config = dict(
    hidden_size=256,
    d_expert=64,
    d_shared_expert=0,
    hidden_act='swiglu',
    router_score='sigmoid',
    normalize_top_k=True,
    routed_scale=2.5,
    balance_loss=0.00372,
    init_std_router=0.0237,
    lr_router=0.000449,
    learning_rate=0.00273,
    beta2=0.99,
    batch_tokens=[32768, 65536, 98304],
    max_seq_len=1024,
)
Below are experts of layer 9 (counted from 0) of a mixture-of-experts language model. Rows are named gate (a neuron's input weights, with its number), up (a neuron's input weights, with its number) and show model dimensions 0-255. Each number is 200 + 20 x the weight over its row's rms, rounded and kept within 0 to 999.
Before each expert's rows: a language model's description of what the expert responds to. This comes from a sample of Wikipedia text that the model never trained on.

# expert 23
Pipe separators and punctuation in tables and lists, especially after names in election, sports or membership tables, plus party names like Conservative and Labour.
gate1,198,169,220,192,191,220,213,232,186,192,174,192,216,181,232,211,198,180,168,178,217,209,185,233,191,210,151,221,213,233,238,230,193,173,175,187,209,230,174,239,181,173,203,199,169,208,236,208,212,202,185,186,231,196,224,229,181,190,209,196,188,232,200,185,184,159,200,216,184,186,199,213,186,186,198,212,203,204,200,219,173,163,203,188,204,206,208,201,189,207,164,194,212,183,197,194,178,200,173,240,217,176,183,183,199,185,205,187,245,195,221,199,195,167,165,187,186,211,220,197,235,194,195,226,181,237,174,219,201,233,179,185,197,228,199,169,158,204,211,197,202,181,208,179,220,214,212,153,208,194,190,190,222,187,191,191,180,181,217,202,206,215,162,178,206,178,179,194,188,186,248,174,216,191,243,235,199,191,198,203,210,177,173,234,209,197,179,168,220,226,247,176,184,210,160,219,194,192,196,237,198,183,210,220,212,187,222,215,203,221,213,221,211,186,212,161,192,182,186,201,160,198,214,207,203,204,199,178,187,215,177,195,214,221,208,190,198,195,211,187,221,212,201,198,182,201,198,238,222,185,213,220,179,247,227,198
up1,219,198,169,223,186,200,183,196,213,206,236,224,207,183,175,184,196,220,201,216,189,192,183,178,200,208,219,181,172,181,180,170,196,215,235,212,205,181,166,200,197,216,211,217,225,179,200,191,225,183,194,184,192,214,183,199,194,188,194,216,170,139,209,216,211,240,221,216,216,226,191,193,239,225,185,197,196,218,202,229,195,256,190,205,205,149,187,200,218,167,207,147,182,204,193,190,222,222,218,192,187,194,187,224,211,218,200,189,171,208,206,199,194,228,230,192,187,182,186,187,174,213,192,189,195,181,218,220,191,216,235,221,228,208,216,212,223,224,213,217,202,208,173,249,164,191,198,239,167,212,215,187,176,205,205,196,239,206,160,206,168,193,236,203,193,161,240,207,225,205,183,168,178,204,182,194,216,196,191,172,194,235,208,191,191,215,202,201,208,180,174,225,207,205,205,155,179,221,187,171,217,216,197,171,202,170,222,202,200,209,187,151,195,226,194,207,215,193,190,221,231,202,181,211,202,174,205,196,227,197,206,215,180,210,198,192,193,179,160,232,205,207,167,192,180,223,207,186,190,189,196,194,173,161,173,181

# expert 21
Pipe separators and divider rows inside data tables of votes, scores and league standings, usually between numbers or names.
gate2,197,229,185,207,194,196,218,199,231,190,183,194,194,157,188,224,214,163,217,206,205,161,208,199,202,162,209,203,184,210,197,191,211,244,221,176,230,208,194,218,192,194,188,165,203,198,219,218,193,183,188,208,229,184,182,211,203,230,210,178,180,161,224,225,198,209,215,236,225,174,206,189,212,216,205,240,226,204,172,204,211,235,197,218,187,190,215,170,211,174,194,212,196,182,215,225,214,185,187,178,189,217,210,231,175,188,191,236,228,182,173,201,166,204,224,205,214,210,206,167,191,200,234,201,208,181,178,191,187,196,144,184,207,206,194,209,209,210,198,168,183,189,227,258,196,211,232,177,180,222,212,206,227,246,218,201,195,181,207,213,212,204,201,200,206,220,191,210,189,197,229,244,225,219,177,217,186,199,208,183,153,205,186,187,238,185,195,197,207,182,223,177,224,207,197,236,236,211,195,170,190,223,196,188,211,176,219,240,182,216,227,200,193,211,196,188,210,160,198,197,164,231,165,186,217,158,185,210,225,202,214,166,208,159,195,199,168,211,196,197,173,187,186,206,193,230,207,204,187,210,162,182,191,194,191,214
up2,170,209,220,214,185,183,247,173,209,207,177,218,198,173,192,201,234,179,227,217,213,169,210,187,190,206,210,207,178,222,207,205,188,247,227,170,212,191,192,179,166,212,214,161,191,184,239,219,222,175,189,195,207,186,195,235,219,233,186,209,182,204,189,224,163,242,206,196,199,152,205,213,177,224,192,193,207,216,185,174,217,228,169,230,181,216,223,179,185,164,186,216,220,203,201,188,203,161,212,210,203,210,218,201,201,215,200,193,208,193,176,165,193,185,179,211,201,197,217,197,162,226,213,205,191,163,188,204,172,203,194,185,180,195,194,215,148,197,213,161,186,175,228,194,224,232,203,179,231,207,209,195,208,180,202,213,192,204,226,213,196,201,163,198,210,185,179,170,184,196,219,193,237,201,200,184,196,176,195,192,156,182,198,212,217,211,184,179,178,202,197,197,213,208,238,211,203,190,211,174,202,265,181,200,219,190,191,206,201,185,201,151,178,213,171,192,197,173,168,207,198,193,175,210,244,194,204,187,213,229,206,204,197,167,204,215,169,218,215,199,202,180,211,197,191,246,215,185,176,236,170,189,180,200,179,206

# expert 5
Opening parentheses, quotation marks, brackets and slashes, plus the token right after them, and bytes of Chinese, Thai, Arabic or Greek characters.
gate4,221,190,198,176,206,233,192,207,228,151,203,224,192,198,203,211,196,194,207,181,190,180,202,182,172,213,154,219,178,194,189,208,214,211,172,212,184,243,187,207,235,193,207,164,223,170,213,200,200,188,208,175,210,265,171,152,210,237,221,194,198,218,187,178,186,201,193,174,218,188,185,227,201,206,189,174,209,191,199,232,178,172,198,166,236,174,206,175,186,200,208,187,208,192,177,211,176,194,185,198,229,183,201,221,168,183,259,206,164,195,162,200,180,189,176,205,216,195,227,253,193,184,178,205,213,172,204,175,220,193,182,210,207,233,178,178,192,199,184,211,185,183,210,205,161,161,224,201,168,217,191,196,162,188,184,194,192,194,186,205,191,185,218,198,204,171,211,203,182,244,179,188,206,187,199,218,212,222,229,205,169,209,240,174,214,193,217,224,242,201,204,196,194,213,161,224,215,198,186,156,198,179,197,201,181,193,192,207,215,165,204,193,192,185,201,202,208,199,209,213,196,193,219,171,190,196,191,215,212,199,240,188,187,220,185,207,175,213,214,210,225,175,189,204,230,201,191,232,185,191,208,224,200,242,200,216
up4,182,172,185,192,186,155,227,194,225,215,221,223,165,212,215,226,185,210,223,152,195,211,178,195,223,228,180,214,212,201,191,192,225,219,200,188,168,191,191,196,178,231,199,179,208,179,244,178,196,177,209,159,172,180,245,191,212,224,209,204,201,221,212,216,220,172,196,209,197,178,241,172,191,189,187,193,170,197,181,215,205,216,194,207,212,243,202,217,207,222,204,208,212,196,192,208,156,195,168,213,201,162,208,194,222,174,197,191,194,225,235,217,174,181,236,178,230,174,198,223,226,211,156,214,198,186,203,195,175,194,197,194,203,176,215,232,199,190,220,143,196,165,157,214,199,204,211,186,203,207,179,207,175,201,195,186,229,187,207,205,169,192,195,165,217,182,165,194,222,217,170,195,195,219,224,190,201,214,184,202,192,202,201,218,232,207,212,242,195,222,232,163,207,214,209,187,199,191,161,195,222,195,217,197,225,195,212,192,208,189,168,241,176,193,160,184,198,211,167,175,199,205,223,201,222,193,208,204,195,212,235,194,179,202,201,225,200,179,200,163,196,192,224,189,188,177,189,212,229,227,168,209,195,182,181,201

# expert 62
Prepositions and articles after roles or verbs in biographical text, such as member of, joined, founded, played in, footballer.
gate2,202,200,230,212,233,192,206,205,214,260,210,212,193,208,220,172,199,200,207,167,199,190,192,172,171,226,207,185,202,195,174,224,184,210,234,180,225,219,208,230,184,180,208,203,213,190,197,218,242,200,191,175,227,231,189,259,185,179,222,222,192,213,207,207,174,206,210,142,205,229,183,192,194,199,237,236,203,204,196,203,165,206,204,187,190,212,198,179,191,193,211,166,205,192,238,176,201,194,191,158,200,203,189,203,200,206,211,231,190,153,200,200,196,201,196,171,215,192,189,218,201,212,218,207,191,174,230,228,219,161,198,186,183,213,206,188,233,214,179,172,196,228,170,220,200,218,217,191,211,230,194,180,221,174,225,170,169,177,175,212,209,210,203,198,233,206,211,174,216,196,191,205,198,196,198,140,206,196,189,235,228,162,205,207,203,219,227,211,179,178,204,184,217,243,243,198,236,227,180,193,193,194,180,183,186,189,176,177,190,194,190,180,196,233,230,194,203,206,198,189,196,184,225,185,221,202,197,227,182,205,191,192,185,191,189,161,184,201,165,238,181,159,186,199,212,213,197,192,189,189,208,181,170,204,173,216
up2,202,180,207,128,168,210,197,165,217,222,183,206,209,198,210,204,191,219,207,203,214,218,205,164,220,219,185,180,179,189,158,194,206,168,208,136,207,195,237,221,197,190,177,221,204,207,224,180,204,205,220,198,224,232,167,188,180,178,156,204,179,240,203,231,234,182,196,190,215,169,196,179,173,186,209,218,183,200,171,206,186,197,203,207,193,190,199,181,217,201,219,188,221,193,166,178,257,221,177,205,185,194,224,203,215,189,230,207,212,233,196,213,208,216,186,250,205,217,210,210,216,207,205,217,178,172,207,204,213,200,177,196,238,213,223,190,175,205,213,221,219,197,216,206,238,194,203,175,173,216,251,215,186,191,194,195,169,182,195,147,214,190,232,175,213,214,214,192,159,190,193,173,202,201,196,195,183,220,169,168,196,203,211,239,194,203,178,219,213,169,177,203,211,196,209,214,204,163,213,198,175,203,196,199,193,210,208,237,214,171,194,203,191,192,203,222,197,192,184,204,187,199,203,222,182,215,180,206,180,191,211,167,235,203,201,206,189,210,187,182,159,202,215,208,172,213,242,184,213,219,208,191,173,202,182,177

# expert 56
Pipes, semicolons and separators at the end of numeric table cells and rows, plus table rule lines and JPL, MPC entries.
gate2,190,171,168,205,182,227,169,197,217,229,200,205,226,209,221,205,189,219,185,190,188,209,181,199,196,239,182,231,201,191,228,211,193,196,187,188,222,205,165,215,201,230,215,194,207,243,169,184,190,174,218,197,208,173,204,181,169,182,241,181,216,225,207,181,173,172,193,196,206,217,196,182,193,218,210,176,229,178,179,214,220,217,177,197,204,227,170,221,237,184,185,258,196,208,180,218,204,168,185,186,199,231,223,201,187,241,214,236,192,220,179,221,199,183,203,142,213,202,222,211,175,205,186,206,217,187,228,169,190,212,207,169,203,227,174,186,232,205,217,189,175,206,185,202,189,190,192,208,203,229,200,216,204,177,171,230,184,165,192,195,213,224,147,201,167,189,231,190,195,172,173,209,206,197,180,197,193,216,189,199,204,181,203,161,186,199,217,192,166,195,171,198,230,210,200,205,170,180,176,193,205,208,186,239,220,199,185,207,227,164,192,201,164,221,172,209,217,207,196,216,215,196,208,183,241,183,167,191,192,156,176,179,198,164,184,215,206,225,174,205,195,212,209,204,234,202,216,189,217,193,214,218,227,187,192,191
up2,190,225,188,187,242,164,241,232,171,175,212,194,186,204,187,195,194,154,213,212,230,174,230,190,220,171,212,166,195,196,173,171,196,226,213,192,193,190,207,203,244,166,206,215,190,155,220,211,220,203,193,202,203,237,203,203,195,227,167,221,180,200,201,226,178,228,175,187,188,166,188,184,173,174,213,210,194,225,206,192,220,166,212,206,217,160,206,201,168,227,212,154,199,165,214,187,197,216,198,217,198,157,201,195,216,181,183,160,198,201,190,181,190,213,193,224,195,207,163,197,238,199,208,199,163,212,212,223,196,172,179,215,197,185,218,204,202,187,182,228,220,182,210,198,230,188,213,204,209,170,201,199,205,235,225,181,182,216,212,203,168,186,244,177,210,200,163,212,204,226,208,195,191,208,207,238,242,201,185,201,190,200,222,223,197,185,209,211,219,208,228,213,161,198,205,189,209,214,214,171,196,179,207,179,229,186,174,219,171,233,215,186,220,189,212,191,170,182,187,217,205,206,170,223,160,210,211,222,205,245,222,199,218,215,196,188,175,197,230,193,222,199,202,203,173,192,197,162,194,195,215,198,197,203,211,216

# expert 15
Prepositions after a noun, mostly of, also for, in, among, between, plus the following the and title words like Royal, Saint, Lord.
gate1,190,237,214,189,180,196,181,224,217,188,201,198,219,199,252,221,191,194,214,197,203,190,176,228,177,224,192,161,178,168,210,178,195,235,199,249,211,192,186,243,195,154,216,195,203,176,190,173,210,207,219,199,215,214,152,213,193,214,214,186,167,236,191,177,204,190,154,186,207,212,189,208,167,188,229,186,212,204,224,190,201,197,199,210,203,211,222,195,228,203,166,175,191,185,233,207,195,187,213,222,180,219,218,168,215,190,221,234,216,214,194,182,187,207,200,215,180,232,211,226,227,214,191,232,225,197,233,186,178,209,189,188,205,183,206,185,195,184,217,206,230,192,219,159,258,229,173,204,199,197,196,180,197,233,189,198,192,184,185,168,192,184,188,203,230,216,218,164,222,179,222,175,189,169,225,171,219,192,204,215,211,169,181,183,207,206,215,192,161,170,214,178,195,199,227,196,227,203,187,207,193,197,223,218,193,224,203,225,185,179,167,194,184,185,209,223,203,239,215,193,183,204,183,206,171,233,201,211,193,165,201,185,221,194,163,190,199,191,189,231,219,179,214,228,219,176,213,214,179,191,235,233,199,209,203,191
up1,189,177,213,210,185,173,218,164,163,227,168,201,188,214,190,185,202,208,207,217,199,234,245,168,201,183,218,201,196,194,210,160,205,195,234,185,195,192,197,164,182,216,204,185,205,218,255,211,163,173,216,188,220,146,191,232,198,186,178,207,219,182,209,190,166,209,194,196,209,162,224,221,214,182,208,199,148,187,185,185,198,210,223,200,178,201,196,201,182,187,218,228,240,215,210,196,203,202,180,189,190,205,232,206,189,199,213,191,203,184,181,215,187,187,194,203,223,214,163,206,180,195,220,176,174,205,182,230,198,190,201,196,211,233,191,205,243,195,205,193,185,195,173,263,187,158,218,211,190,226,195,220,230,163,208,213,190,229,187,172,217,197,189,212,184,203,199,202,181,231,213,214,217,222,183,196,175,189,166,224,210,241,215,212,198,220,181,175,241,170,211,229,199,184,202,201,190,211,194,170,202,187,222,178,200,195,161,184,163,203,239,208,184,186,217,191,220,199,207,213,232,192,236,220,208,211,198,217,205,186,214,198,217,172,222,180,196,228,184,197,191,202,203,178,212,218,221,214,207,200,154,169,192,222,190,227

# expert 35
First pieces of abstract nouns after the, a or an, such as eff(ect), histor(y), struct(ure), requ(irements), jud(icial).
gate0,181,186,205,165,218,207,213,203,214,186,208,206,194,153,189,196,243,169,248,192,191,206,189,187,209,221,174,206,184,199,171,231,214,199,235,220,194,159,164,203,176,220,214,224,227,216,215,207,228,213,164,230,194,182,187,220,235,215,178,244,205,177,225,220,219,209,153,161,198,218,218,206,205,199,189,179,197,183,212,192,222,211,200,179,193,188,191,195,165,194,189,223,204,204,177,209,196,203,205,239,199,163,225,194,199,204,212,203,214,191,199,231,173,208,214,224,232,171,195,186,201,212,165,197,228,192,198,179,226,199,208,185,194,201,176,195,207,168,175,221,185,188,212,183,258,198,186,169,158,197,179,184,218,182,200,179,220,213,190,224,194,192,198,205,205,165,215,174,216,198,192,191,212,177,197,193,190,189,230,175,222,197,199,186,200,211,202,222,195,259,186,172,194,218,197,198,222,222,194,177,213,199,156,206,163,184,230,201,202,155,211,183,194,201,219,240,193,200,190,165,194,238,174,212,200,204,224,174,215,201,183,168,201,192,219,191,203,171,236,198,170,205,180,200,212,193,221,189,200,227,228,196,232,191,190,199
up0,231,190,174,208,232,209,211,166,195,231,207,215,214,191,231,214,212,183,181,200,190,191,185,186,234,186,191,194,186,196,224,212,203,180,230,212,201,197,221,184,210,194,177,210,188,207,200,225,162,184,208,179,175,229,196,197,171,183,192,238,218,239,213,201,201,192,189,198,211,225,181,225,218,172,225,192,192,171,200,233,225,231,172,224,199,178,193,182,222,185,224,226,213,227,189,174,205,171,244,219,194,176,205,238,179,176,221,204,197,219,168,261,200,201,172,187,175,158,193,205,158,172,212,216,205,210,183,213,221,195,195,202,210,215,196,206,196,200,201,197,215,201,162,185,197,172,186,196,184,234,240,205,206,193,185,178,188,216,150,245,238,166,194,201,200,160,186,199,177,186,228,196,184,166,213,183,196,200,168,185,207,211,199,204,223,180,190,252,199,246,198,232,180,187,190,197,196,185,206,200,186,206,194,206,228,204,195,185,239,211,199,151,196,186,190,182,193,207,182,144,189,220,199,187,207,194,219,186,194,202,177,164,189,197,218,189,210,201,185,193,194,214,217,211,223,199,231,198,172,210,221,182,209,180,192,202

# expert 37
Middle pieces and stems of verbs and other words split by the tokenizer, usually before -ed, -ing or -ation: st-umb-les, reor-gan-isation, acc-us-ing, acqu-.
gate1,201,173,175,195,209,194,206,221,183,184,160,193,206,188,213,213,207,174,198,204,185,206,213,218,219,229,191,211,191,196,180,182,207,147,207,187,208,200,211,216,192,189,167,212,211,194,202,157,214,208,219,208,248,215,217,178,183,175,187,197,189,177,176,176,181,174,179,194,207,207,216,211,252,204,225,203,174,181,171,220,214,224,219,172,214,241,181,232,179,200,179,187,186,244,206,205,216,165,199,210,208,231,221,204,176,206,197,201,215,183,197,223,180,204,219,185,237,191,211,176,199,169,191,193,198,229,202,198,236,180,191,199,195,196,193,208,230,227,205,180,172,183,205,203,204,221,188,222,184,244,187,228,234,225,202,239,215,178,174,182,205,254,192,177,175,184,204,197,198,172,222,221,214,198,226,209,203,184,240,180,171,193,232,183,196,202,195,164,227,210,165,203,228,217,167,213,185,197,212,203,182,215,218,222,192,186,204,201,199,172,207,175,159,216,177,206,199,225,192,201,214,190,187,189,188,198,219,153,171,210,133,225,231,188,246,184,198,192,210,192,179,199,210,174,193,201,207,198,210,198,178,175,193,187,212,204
up1,187,219,189,189,199,184,170,180,215,164,167,204,237,222,238,205,226,183,201,183,226,192,194,222,247,227,192,192,173,218,194,182,238,209,206,197,190,204,194,215,158,222,215,168,199,199,229,205,178,193,209,200,229,203,222,214,193,188,158,228,207,164,201,217,181,200,171,165,191,174,179,198,220,188,153,231,206,186,190,207,205,215,161,221,174,226,172,222,181,201,211,201,201,222,191,199,178,199,203,196,217,194,209,198,161,205,217,215,200,210,174,202,202,204,160,183,200,212,183,198,168,207,245,179,196,227,175,179,205,216,203,203,183,221,214,208,188,182,198,184,163,212,199,215,207,213,167,204,193,239,188,229,185,230,207,201,222,197,186,190,197,202,194,191,197,195,174,199,191,196,216,207,206,174,214,208,192,209,212,211,189,190,192,201,191,211,195,187,191,177,205,228,199,230,175,195,193,181,215,204,154,225,204,213,222,217,184,184,183,219,209,182,185,226,175,215,177,188,224,172,145,216,190,187,149,196,206,185,233,223,186,202,213,225,170,204,234,187,185,195,197,238,182,180,237,196,231,178,161,259,209,213,222,225,207,229

# expert 11
Starts of place names and compass words after in, of or the, such as South America, Sussex, New York, North Dakota.
gate1,211,190,188,202,172,210,197,174,196,213,171,207,201,188,223,233,193,176,204,201,227,199,215,195,201,206,219,175,176,208,227,215,164,197,152,239,245,216,208,175,192,206,209,186,167,211,190,220,199,168,178,226,260,178,223,188,211,187,211,149,220,193,175,190,205,209,206,208,186,182,191,211,175,202,234,233,201,201,185,210,216,189,199,203,192,276,224,235,227,219,233,168,200,208,186,205,177,217,209,212,197,191,194,183,176,208,168,191,208,218,206,211,186,156,207,183,204,181,190,195,243,188,217,208,187,166,210,166,189,165,174,178,176,204,210,167,198,219,193,209,193,197,205,216,184,181,191,200,202,177,206,194,200,201,200,190,227,222,209,184,192,233,200,171,213,244,207,183,162,193,177,197,200,175,226,218,194,221,228,199,189,233,182,198,194,199,189,184,192,191,175,202,191,230,170,209,203,219,217,192,198,165,180,216,187,203,207,209,180,185,199,222,201,192,200,250,208,228,196,225,220,226,205,178,159,185,232,157,228,169,207,195,199,197,182,221,171,218,177,196,178,196,230,190,185,203,199,200,188,221,195,193,212,214,191,235
up1,199,171,189,190,180,204,191,172,201,188,158,193,202,212,210,206,199,195,193,200,200,218,193,191,177,191,239,150,199,203,205,237,175,171,159,201,221,225,225,190,198,202,202,172,175,234,184,227,198,184,217,232,244,189,215,198,202,186,209,157,211,224,170,208,226,202,192,221,186,208,186,186,157,201,238,228,224,184,201,200,222,209,188,222,221,250,208,207,205,205,217,169,210,229,182,229,190,199,187,236,193,191,182,176,178,210,185,185,208,203,232,179,184,153,178,199,200,202,190,245,234,174,244,188,177,178,204,172,214,170,167,197,184,209,200,170,176,209,196,228,189,213,206,202,176,203,216,176,184,195,225,168,209,212,186,180,208,221,199,193,188,204,181,177,206,250,208,183,153,200,183,175,195,183,198,202,191,218,219,195,206,215,178,209,197,218,182,172,195,199,177,213,188,259,175,235,189,211,216,193,173,166,195,209,185,222,186,220,183,194,197,221,200,179,190,219,188,221,189,245,207,194,211,191,165,193,232,202,218,168,204,199,218,175,174,203,183,220,206,179,179,218,195,208,212,212,228,192,197,207,210,186,224,211,204,215